{
  "n_layer": 9,
  "d_model": 160,
  "n_experts": 16,
  "experts_per_token": 2,
  "d_expert": 160,
  "d_shared_expert": 0,
  "activation": "geglu",
  "moe_layers": [1, 2, 3, 4, 5, 6, 7, 8],
  "router_score": "sigmoid",
  "normalize_top_k": true,
  "routed_scale": 1.0,
  "balance_loss": 0.00385,
  "balance_bias": false,
  "router_noise": 0.1,
  "init_std_router": 0.0337,
  "lr_router": 0.000832,
  "vocab_size": 16384,
  "norm": "rmsnorm",
  "norm_eps": 1e-06,
  "tie_embeddings": "early",
  "optimizer": "muon_variant",
  "lr": 0.0132,
  "beta1": 0.93,
  "grad_clip": 1.0,
  "batch_tokens": 65536,
  "seq_len": 1024,
  "train_tokens": 463900000,
  "steps": 7079,
  "dataset": "wikipedia_en"
}
Below are experts of layer 2 (counted from 0) of a mixture-of-experts language model. Rows are named router (the router's row for the expert) and show model dimensions 0-159. Each number is 500 + 40 x the weight over its row's rms, rounded and kept within 0 to 999. Numbers have three digits each.
After each expert's rows: "mostly gets" lists some tokens that are sent to it at least half of the time; "comes after" lists some tokens at least twice as common just before its tokens as in all text. This comes from a sample of Wikipedia text that the model never trained on. Tokens count by the router's weight.

# expert 2
router:517465479495439540529537500524489530481464459466505505429518498480537490655464504483526595570495515487545566531515541458496458494473508526470432472484444474513456451444594469540484530485523466514450479430481493525519548541520531484499438505545565563499543544541518471527460499498427521430466464503465527458519484489456561537539534463534527485508534494466536513530503500420423459469578497501445466517473524533513538473541517500609513537484469539461531466419516434483544444529470450
mostly gets: " of", " that", " South", " part", " family", " state"
comes after: " the", ",", " of", " part", " one", " University"

# expert 6
router:409510529550451555510512570531443557488511467505638446498488501504535507565519556550470464414534492546538575491547477477533409531506549492506476542503453449519502484500481491487501523491536516511471545482475529545484543514479509498475501503560518556507383501531519470508446462541453529481453535468526495454516476512484515544515543552521538496508463487482495491551449504576562520438510539458468451583514538491503531468559512536538494550546473545445469529578512465577496433529505592
mostly gets: " is", " \"", " was", " he", " are", " also"
comes after: " was", " to", " and", " he", " is", " were"

# expert 1
router:490484564547478450477530474543501529506487451462486490475549502514576553508533450573509476508508435499468571516479553482483465502545518528472489486451505406429535486405468506526515434479431554474385527470506503514506533476534484482459483445498490528424545495517527463494435499485465418433455500525485465464489454474428523577562472450569511530509544441491505503538490480559484541487536499470449449521460504565557496472496507537503503553510478627482482436582486466465536504451492481
mostly gets: " the", " a", " in", " his", " an", " their"
comes after: " |", " of", " in", "|", " to", ";"

# expert 7
router:444501447526378541561476528572417602514484499491515468472456479478475560490452521528507512494536425469539500526494516522478522548546486519497457494473450455551508598454517487492536511473483538521430535544468515582485531488465503518490458408506481595475437465525552543549512462466461478527472530449526506433510452522472549515574542506544514488529466436471462463610480478508477514468550479512483514510515493515497540455577460525479500577516439471508556502489553459477556451484505484
mostly gets: " D", " S", " R", " L", " G", " M"
comes after: "-", ":", " of", " and", "|", " K"

# expert 13
router:523477557495483440473510480610487553455510513511554470453510489512516445486446474538549470471558505469498454520522481471494512524511394525579485562487570483497524543488543501527459506476510492479448538472437459518518509523531545568478508500530487540593502463478504452514525483435477476553472515555488436516448529523493524487627602491504492512539532476543610437495443543550518529442540483443471507527548589504555504502500453505481482490484490548459529544425424449488498467486526519
mostly gets: ":", "|", "==", "===", " |\n\n", "==\n"
comes after: "\n", " |\n", "-", ")\n", "\n\n", ".\n"

# expert 8
router:539535448517476515458504508486468531564498457458494481492508533518567537448484533439526547435491470462600496505540470521493499506568474541532460488497469508443451483467490479501502526532477505454400512463468563483486541445502509556563504486557485528613432512539561377510574471446487530430453439432518455450531441517536517527471451501544522482520523520520420466548455486509430552515541523492420471530538551497514493485519473502460457426450481554474517485437480510515510458493515466
mostly gets: "4", "1", "2", "6", "3", "201"
comes after: " ", "201", "–", "200", "202", "."

# expert 9
router:485599461540518494567528478489465489480464496531468426432481444533553435565536503542477510472518504524572526529501509494458479588513505543554478507499462480476530490524613520488492626565476561473481595503434538507430562501474520561497528471548423505490458494595507503537490475507484526529483483502511473427555480458516536532519521526550500534547518455493472467569534541586473486457546491486490545584522508542532469521497510511514476536551495455494456526417506512493552520490456484
mostly gets: " new", " film", " game", " public", " high", " final"
comes after: " the", " a", " The", " his", "'s", "=="

# expert 0
router:440526513523477513507534522493418549494481476421502542496523515589551539456497497511501494484459453519510472575460517468546541488505506549497454477474531433368565524443520473462472538460441501456482564467485525581474469502544443478449549432530453526447459437545507399514553475443481526485468502467531471476511488527458522577524505480522478517521548460480480494574481490480502533471518471499508558540461526525526502587565549587510510503488518520498454393509483532527501462434514448
mostly gets: "196", "197", " August", " March", " January", " October"
comes after: " ", " |", " in", " the", "|", ":"

# expert 4
router:427582472479466468496490480520494456499458481533551424458511457506510545551545498495510544489554449495494440603475473537527441534499453498459488575438466485474500436476507421468518530510431514585459505432534555512444488529495530591494507481503423528495499519501491523538502504522496554538532443529600477507490502543489457502490483524486561577524553520522476545496490533496466471549525489591442515543532443505523559487544404482517467451524461462542465494560448476566543455526479457
mostly gets: ")", "\"", " −", "]", "On", "\","
comes after: " (", ".", " \"", ".\n\n", "–", " A"